config.toml
experts_per_token = 2
routed_scale = 1.0
init_std_router = 0.00901
rope_base = 25500.0
qk_norm = true
tie_embeddings = false
init_std_down = 0.0446
seq_len = 512
train_tokens = 483200000
steps = 7374
dataset = "wikipedia_en"
Below are experts of layer 5 (counted from 0) of a mixture-of-experts language model. Rows are named router (the router's row for the expert), gate (a neuron's input weights, with its number), up (a neuron's input weights, with its number), down (a neuron's output weights, with its number) and show model dimensions 192-255. Each number is 200 + 30 x the weight over its row's rms, rounded and kept within 0 to 999.
After each expert's rows: "gets" lists some tokens that make up at least twice as much of what it gets as of all text. This comes from a sample of Wikipedia text that the model never trained on. Tokens count by the router's weight.

# expert 23
router,216,196,190,161,216,203,136,205,180,158,156,235,197,209,182,212,232,244,225,143,161,205,189,232,195,228,170,207,201,193,165,171,241,202,183,156,183,161,224,197,125,215,135,174,171,167,184,238,190,149,240,178,135,230,153,192,190,175,159,206,158,219,204,219
gate0,168,226,168,170,236,166,259,164,200,158,179,190,169,234,189,201,235,205,218,229,250,173,168,227,202,156,176,203,237,247,228,210,207,195,212,183,198,245,236,211,190,222,239,149,189,200,112,238,217,169,224,200,158,251,182,232,229,199,182,245,167,180,167,215
up0,212,223,179,174,201,226,186,226,214,234,232,238,150,184,171,185,161,168,217,202,228,206,210,227,217,194,180,162,215,238,190,201,220,232,234,161,171,169,247,187,178,164,209,200,189,164,185,231,195,174,245,218,128,215,206,205,191,201,229,235,183,167,152,226
down0,234,224,220,214,203,152,225,188,171,176,236,237,214,226,207,146,258,213,158,240,194,224,162,223,209,202,226,236,180,205,204,208,167,252,210,198,150,251,200,257,169,178,219,244,187,182,168,194,226,173,207,225,214,173,151,170,230,237,222,231,177,186,194,219
gets: ")", "0", "\"", "1", "2", "3"

# expert 21
router,203,148,122,154,211,258,143,169,180,180,192,201,226,183,200,260,189,230,194,177,164,192,164,212,188,245,211,179,237,258,216,178,232,187,161,169,161,162,238,205,211,206,208,218,204,173,215,247,215,155,224,179,167,230,168,177,239,147,130,154,164,246,220,249
gate0,175,197,173,231,203,196,216,206,224,223,210,255,233,189,209,195,182,208,259,187,220,227,214,200,200,129,176,226,262,193,155,209,261,155,135,237,166,213,248,219,185,208,143,234,234,228,197,210,187,186,214,211,199,195,181,145,220,204,171,189,183,179,194,218
up0,203,228,196,229,166,221,211,153,239,226,204,207,189,248,153,208,211,189,238,213,204,178,176,156,188,208,263,142,222,225,201,195,181,186,200,213,191,173,257,247,164,165,203,241,180,274,206,180,173,147,215,205,186,229,155,175,229,243,218,213,158,152,163,175
down0,179,200,228,205,128,179,186,255,213,185,179,212,171,168,211,222,172,230,221,226,207,218,202,212,181,198,197,189,172,251,183,224,178,272,177,197,235,209,218,183,218,167,207,205,172,231,193,215,211,198,213,187,271,176,250,207,197,124,168,219,174,228,135,209
gets: "15", "16", "12", "13", "11", "5"

# expert 14
router,240,208,188,186,235,221,103,215,174,154,195,223,204,214,173,157,207,238,201,183,184,183,171,191,240,231,225,136,240,225,162,171,271,226,133,153,185,163,235,189,196,191,193,206,201,210,266,212,172,192,204,174,143,191,185,192,229,179,147,178,138,246,244,195
gate0,211,167,205,214,217,225,214,196,249,188,199,228,212,165,194,188,224,180,218,205,233,156,179,243,213,160,184,199,256,222,186,235,217,192,192,166,192,204,228,193,186,224,244,177,173,228,240,212,198,198,155,201,167,230,189,200,221,238,212,203,233,179,247,221
up0,185,210,195,138,183,196,220,207,195,176,213,155,189,172,246,188,161,152,167,185,190,209,216,176,239,228,217,215,242,186,209,219,199,209,169,149,234,201,247,224,229,171,193,203,179,183,202,224,231,203,221,168,232,207,248,188,240,210,190,161,228,241,175,197
down0,163,220,188,169,161,175,221,164,232,169,157,199,201,271,228,238,209,154,189,206,155,200,171,215,193,194,171,219,259,203,173,145,178,212,176,197,221,213,246,186,176,163,179,205,236,191,197,206,217,251,214,177,178,179,176,165,171,207,216,211,240,181,166,219
gets: " the", " a", "'s", " The", " his", " an"

# expert 2
router,219,217,209,172,265,196,176,180,140,218,224,229,208,187,178,236,194,240,222,162,209,177,160,199,216,259,155,164,177,202,187,178,246,174,184,219,214,216,244,189,160,208,183,210,184,209,199,233,244,180,239,179,159,243,203,219,243,196,190,157,149,192,238,193
gate1,231,229,178,227,184,201,157,198,221,181,167,197,187,204,224,228,192,216,230,119,187,157,203,239,236,246,180,221,164,203,172,208,157,215,199,217,204,207,205,170,172,155,172,238,170,155,198,222,193,222,205,238,198,231,180,165,183,188,157,207,255,209,223,141
up1,155,194,140,168,175,222,236,238,171,194,246,178,183,191,211,210,191,234,176,205,164,190,214,208,164,190,255,181,183,199,143,187,208,166,171,175,170,218,205,211,182,174,231,219,201,158,219,178,207,216,243,141,238,192,206,195,160,166,222,211,179,250,164,226
down1,143,175,141,205,201,283,210,184,176,199,248,181,230,209,219,225,197,211,249,160,188,166,206,163,264,228,194,217,200,263,193,184,206,224,273,207,174,207,155,208,180,221,275,230,262,174,179,212,194,241,263,183,195,225,204,232,241,155,236,176,194,204,201,237
gets: "|", " was", " is", "-", "==", " |"

# expert 5
router,145,190,224,136,194,264,175,202,188,212,152,205,201,220,202,235,212,247,230,156,186,138,194,237,198,233,197,129,229,224,177,150,212,212,171,172,164,139,264,179,155,245,187,183,222,192,179,216,232,172,236,213,193,267,169,161,235,194,185,179,180,247,232,200
gate0,220,201,190,173,181,189,168,198,168,147,165,170,210,218,175,216,163,166,186,215,228,221,152,195,232,166,214,207,234,228,207,232,181,183,231,204,223,257,208,259,205,191,205,190,192,206,218,201,209,189,195,199,210,217,235,172,235,182,165,220,180,152,169,256
up0,216,270,229,193,229,205,205,223,234,198,191,236,218,240,165,171,200,168,168,179,186,229,187,199,159,211,236,174,228,146,211,232,230,223,199,257,171,263,203,209,223,138,200,201,143,182,223,232,221,229,264,190,199,198,221,193,194,217,166,181,223,181,243,227
down0,266,180,185,236,173,163,165,256,206,174,213,177,179,210,196,194,198,212,191,262,216,215,177,183,145,225,202,207,214,245,225,162,185,240,198,196,176,210,193,193,172,253,195,187,209,219,220,234,148,189,156,136,186,148,190,178,162,206,193,242,253,221,178,167
gets: " (", "-", "\n", " \"", ".\n\n", " |\n"

# expert 6
router,229,179,145,193,226,215,182,171,164,164,197,186,267,193,165,232,201,244,289,173,155,203,174,207,222,214,138,191,236,219,197,170,212,188,200,148,136,218,211,97,197,227,213,216,216,191,173,227,187,205,223,211,162,258,205,186,168,207,170,181,203,209,228,223
gate0,181,199,194,173,198,192,218,184,208,233,146,229,160,229,187,211,188,198,205,158,153,148,258,219,233,179,147,176,175,201,126,198,220,227,175,200,170,211,226,272,211,192,242,236,167,158,188,242,204,200,145,200,223,220,187,211,214,212,159,174,202,180,140,203
up0,148,235,283,179,215,179,248,244,199,150,216,216,216,222,287,195,207,193,194,115,164,220,193,216,196,209,210,194,238,196,135,238,215,206,225,197,193,182,174,255,251,215,178,154,157,196,172,139,191,216,237,236,172,177,208,198,216,269,162,227,194,191,212,176
down0,230,215,185,204,210,190,140,181,184,164,157,224,142,210,188,206,150,185,215,169,273,182,241,212,178,181,242,211,224,183,191,180,242,169,154,217,255,214,207,212,193,170,197,215,212,221,191,247,191,144,242,190,194,220,244,235,198,229,181,252,207,205,168,229
gets: ".", " (", ":", "°", " km", " /"

# expert 9
router,149,204,150,171,247,252,192,156,185,189,198,265,205,196,201,239,114,211,226,150,184,199,201,155,190,240,193,159,219,238,175,131,210,204,177,163,180,151,232,197,178,233,216,242,197,179,252,220,225,156,235,175,177,228,136,175,234,232,179,172,186,215,203,181
gate1,181,218,222,216,231,226,208,201,203,141,154,124,200,161,209,244,191,234,263,173,203,195,227,210,196,202,238,255,192,200,184,193,168,200,216,177,178,172,208,222,205,155,233,217,199,195,242,203,177,224,192,218,214,208,186,219,152,125,198,171,242,226,208,198
up1,184,201,220,186,213,209,153,226,160,187,246,185,183,247,146,166,193,225,175,168,176,207,164,175,197,237,174,194,235,185,133,160,242,208,204,217,203,239,204,154,272,241,228,164,188,238,179,156,219,230,143,201,146,233,180,214,203,172,237,200,146,172,264,195
down1,193,234,200,137,203,259,241,250,194,155,205,189,145,248,170,177,217,159,171,180,225,201,230,199,198,214,223,212,217,169,219,135,188,191,221,178,229,153,204,173,185,222,181,174,178,217,231,178,182,183,198,232,202,130,210,202,196,234,141,193,183,257,184,192
gets: " |", ";", " has", " /", " –", ");"

# expert 4
router,195,207,141,130,241,204,163,156,207,197,195,186,239,211,177,203,208,253,204,194,143,152,219,139,170,196,200,204,187,206,197,138,179,195,176,148,162,185,213,184,162,205,216,180,174,180,216,161,235,171,214,159,217,207,178,187,203,219,160,173,194,226,217,202
gate0,168,201,199,182,180,277,165,177,219,196,188,161,203,227,192,190,208,166,200,176,220,170,223,198,191,248,201,200,167,266,178,210,216,134,179,236,182,210,173,200,186,217,192,205,203,240,208,233,188,189,209,252,154,155,250,139,178,256,254,192,248,239,185,254
up0,190,216,218,231,176,244,177,225,220,161,182,206,161,206,224,157,227,223,200,212,170,176,245,242,229,216,216,206,182,220,187,201,255,201,172,227,240,220,207,198,222,264,230,162,99,169,230,181,234,222,192,207,183,180,210,216,181,212,222,210,242,183,209,230
down0,163,205,155,193,211,175,152,153,208,213,227,235,212,160,213,211,207,162,179,171,228,200,230,146,189,228,208,207,187,182,189,173,193,122,198,167,175,187,195,216,200,157,227,186,186,242,213,211,260,242,245,202,216,136,209,238,275,247,247,159,209,222,181,132
gets: ",", " in", " and", " In", "In", "),"

# expert 15
router,190,179,156,188,217,206,205,166,158,216,181,198,251,171,125,235,197,256,232,154,129,173,174,177,159,224,203,175,218,207,190,189,227,214,148,213,178,187,245,171,176,199,223,230,206,113,178,189,243,182,282,182,197,243,179,155,261,172,119,162,131,224,230,153
gate0,242,208,184,215,246,212,174,188,186,195,148,187,208,186,182,220,193,213,212,230,144,219,182,168,163,219,213,187,206,211,184,226,234,181,167,206,186,219,202,180,190,190,204,142,180,236,219,205,199,207,159,196,235,188,184,238,183,169,207,167,248,182,189,169
up0,228,191,172,201,186,197,238,193,181,223,230,195,166,231,175,161,219,244,197,265,241,257,194,187,191,189,196,203,246,234,224,211,150,223,205,178,216,208,190,183,247,181,173,171,170,184,151,185,165,171,184,213,225,182,193,228,215,158,251,129,193,219,230,185
down0,197,184,230,195,196,175,204,192,250,238,224,193,243,208,162,221,199,181,192,193,206,223,242,168,133,162,230,198,170,190,192,209,173,222,229,219,228,222,184,225,197,237,205,201,193,217,183,188,185,181,183,193,203,140,220,226,169,178,191,211,186,169,129,186
gets: " |", "\n", " (", " |\n", " United", " Team"

# expert 11
router,190,177,199,206,253,204,168,155,177,181,195,209,224,226,167,278,198,251,236,159,176,129,218,198,197,248,194,166,189,220,211,171,241,193,151,178,180,142,192,202,203,222,167,233,198,192,199,214,221,201,222,189,196,245,168,196,180,165,175,186,155,249,262,184
gate1,196,249,208,224,195,202,222,239,215,211,206,160,175,178,208,149,211,201,229,154,220,171,210,228,194,221,179,237,247,158,238,231,214,165,203,216,190,218,200,112,195,244,232,236,197,175,250,212,217,212,189,174,262,234,174,174,196,162,229,179,211,232,198,251
up1,246,255,199,230,254,217,187,193,178,211,227,212,186,200,164,202,143,226,180,172,134,180,254,213,232,178,172,218,186,172,266,139,225,171,198,178,257,199,186,168,176,248,175,244,199,183,209,208,218,176,164,238,198,247,215,188,184,170,177,206,194,193,229,163
down1,181,234,235,166,175,184,156,215,251,176,210,193,245,186,163,152,187,186,215,164,222,203,239,216,198,167,212,192,192,210,186,257,181,257,178,241,199,142,271,177,209,226,207,207,166,212,227,192,195,189,214,152,205,202,178,244,173,243,205,183,209,182,177,193
gets: " ", "20", "19", "18", "–", "17"

# expert 19
router,159,189,193,152,235,214,166,171,181,219,171,226,236,182,197,256,221,236,233,143,140,181,219,165,184,240,201,190,230,233,209,142,229,170,183,162,160,185,228,159,190,272,164,215,191,179,224,186,228,170,239,182,173,244,154,144,195,141,160,159,166,254,235,174
gate0,204,182,227,189,161,207,172,179,164,196,231,258,200,168,215,215,171,158,153,165,201,234,194,222,200,218,213,166,231,242,202,185,201,219,195,209,162,191,152,219,174,228,187,264,235,229,223,215,216,177,154,171,201,190,188,211,216,185,198,220,193,207,225,190
up0,258,221,217,175,226,209,237,218,239,242,192,187,175,197,200,186,118,201,230,174,219,200,178,123,152,195,172,210,196,199,188,211,175,250,174,196,170,184,215,237,181,186,188,224,162,188,174,206,236,198,178,263,204,207,207,213,193,169,170,157,178,192,219,161
down0,192,200,209,211,178,165,135,239,216,219,180,171,191,219,248,159,217,218,294,205,201,213,165,162,198,225,161,248,190,221,179,186,224,241,220,221,187,229,184,244,163,204,185,151,234,162,201,203,175,194,210,222,157,245,212,228,232,225,202,238,174,191,228,199
gets: " |\n", "\n", ")\n", ")", "%", "\""

# expert 17
router,193,199,161,149,268,182,196,214,161,160,204,275,188,152,216,209,222,206,185,141,227,214,208,207,141,229,193,205,197,265,242,183,204,209,183,131,176,185,226,158,191,210,170,164,193,143,190,198,232,184,212,142,217,217,176,230,221,201,163,184,175,267,268,223
gate0,144,178,203,219,208,190,211,195,188,188,178,192,206,212,255,177,258,194,221,250,213,196,220,218,162,204,128,206,191,211,257,210,251,116,211,257,190,221,163,248,197,172,189,177,222,149,197,195,185,205,160,230,197,167,206,227,182,210,173,169,214,169,203,225
up0,180,212,233,216,212,162,184,191,226,197,189,229,172,226,145,223,171,252,232,184,266,205,194,235,251,202,202,181,195,211,200,192,193,202,192,237,202,184,219,109,199,166,225,213,187,175,186,255,202,131,258,197,222,221,114,195,199,188,161,221,196,163,190,219
down0,156,208,226,237,167,188,217,130,150,201,202,232,181,221,204,203,152,184,233,123,231,221,202,202,198,136,147,200,235,202,206,183,229,250,197,195,170,183,243,211,217,144,189,235,200,225,206,221,203,186,183,185,235,168,218,171,229,204,138,198,217,162,200,203
gets: ",", " and", " that", " which", " as", "."

# expert 20
router,192,183,205,186,208,245,187,197,170,189,193,221,225,209,233,230,209,243,208,186,173,193,188,183,204,200,149,194,211,185,185,195,207,223,145,188,166,186,224,116,141,251,194,223,204,161,171,195,221,183,244,219,152,231,214,174,251,185,190,164,204,232,209,175
gate1,201,245,136,208,237,154,224,248,165,165,194,243,169,213,193,207,188,221,194,197,202,134,234,224,222,202,241,198,214,179,155,261,189,227,141,162,185,219,190,213,199,219,228,150,189,249,178,226,195,218,218,198,231,160,191,193,196,182,161,160,190,217,171,228
up1,196,203,191,201,179,179,170,186,205,211,214,212,211,197,236,195,244,240,202,216,239,143,228,215,225,197,161,196,213,196,188,191,194,161,186,240,233,151,219,246,146,165,143,214,234,236,184,185,250,136,215,186,215,209,171,225,168,213,143,213,217,259,203,158
down1,228,244,227,235,189,159,157,168,208,284,165,216,198,225,196,198,223,177,179,197,228,204,185,208,159,230,174,175,219,233,175,214,196,220,156,159,246,166,231,194,153,178,203,236,238,251,230,212,215,198,209,223,198,223,224,251,202,191,122,196,183,189,185,231
gets: " ", "1", "–", "0", "2", "3"

# expert 16
router,192,236,217,158,212,219,174,158,166,223,173,185,243,174,166,221,255,199,235,208,157,189,185,229,210,216,201,199,192,169,163,201,255,187,175,168,164,171,218,153,174,252,153,198,186,165,161,209,245,171,254,176,158,204,167,189,201,164,165,147,201,238,240,213
gate1,192,240,176,154,172,160,165,231,266,175,165,154,194,208,166,171,246,197,175,219,175,221,153,196,188,203,186,201,220,170,210,191,189,210,179,205,254,196,174,158,189,204,195,221,202,206,158,241,212,206,210,217,195,193,195,170,204,191,204,201,210,154,145,208
up1,164,226,188,185,137,181,197,171,137,263,216,203,200,188,189,223,159,185,233,217,230,246,236,150,211,197,221,206,223,247,210,201,246,150,212,161,176,218,181,177,179,191,192,217,214,191,186,204,194,148,208,255,267,148,202,202,187,188,169,156,161,239,227,186
down1,204,140,211,170,174,186,224,197,175,231,129,201,166,187,228,202,244,208,132,171,179,201,222,181,149,189,218,167,148,255,295,224,216,188,180,188,247,234,164,206,192,195,194,227,156,188,179,232,186,186,167,175,212,246,232,219,230,171,265,148,216,193,201,242
gets: " of", " to", " by", " for", " from", " on"

# expert 1
router,207,172,209,183,202,218,224,134,143,208,202,240,184,163,161,216,171,196,229,185,139,225,229,152,175,221,188,191,215,257,218,211,213,218,150,151,192,182,240,186,203,243,155,203,199,190,210,258,208,175,270,158,184,247,200,184,177,153,229,189,167,259,235,211
gate0,178,165,171,185,203,220,215,182,187,210,199,220,177,185,228,207,280,215,208,197,217,205,296,224,200,218,220,212,196,182,223,186,176,200,183,223,217,143,161,189,255,222,200,203,218,151,175,233,257,176,140,155,203,288,183,183,219,213,200,208,231,221,285,191
up0,184,226,223,200,215,184,179,197,238,193,179,235,205,189,241,215,216,218,190,198,232,204,208,239,195,210,195,181,178,154,243,229,208,202,227,225,169,193,185,187,184,203,221,183,217,246,249,166,135,190,192,202,243,177,269,146,187,181,176,260,197,200,242,195
down0,184,198,210,183,188,150,226,235,202,182,193,151,199,206,180,176,222,193,236,218,196,239,223,256,193,179,208,179,196,179,200,246,235,153,206,177,242,232,195,229,204,185,202,182,216,219,221,166,187,209,177,231,184,244,186,193,162,240,227,221,178,158,165,229
gets: ".", ".\n\n", ".\n", ").", " John", "\"."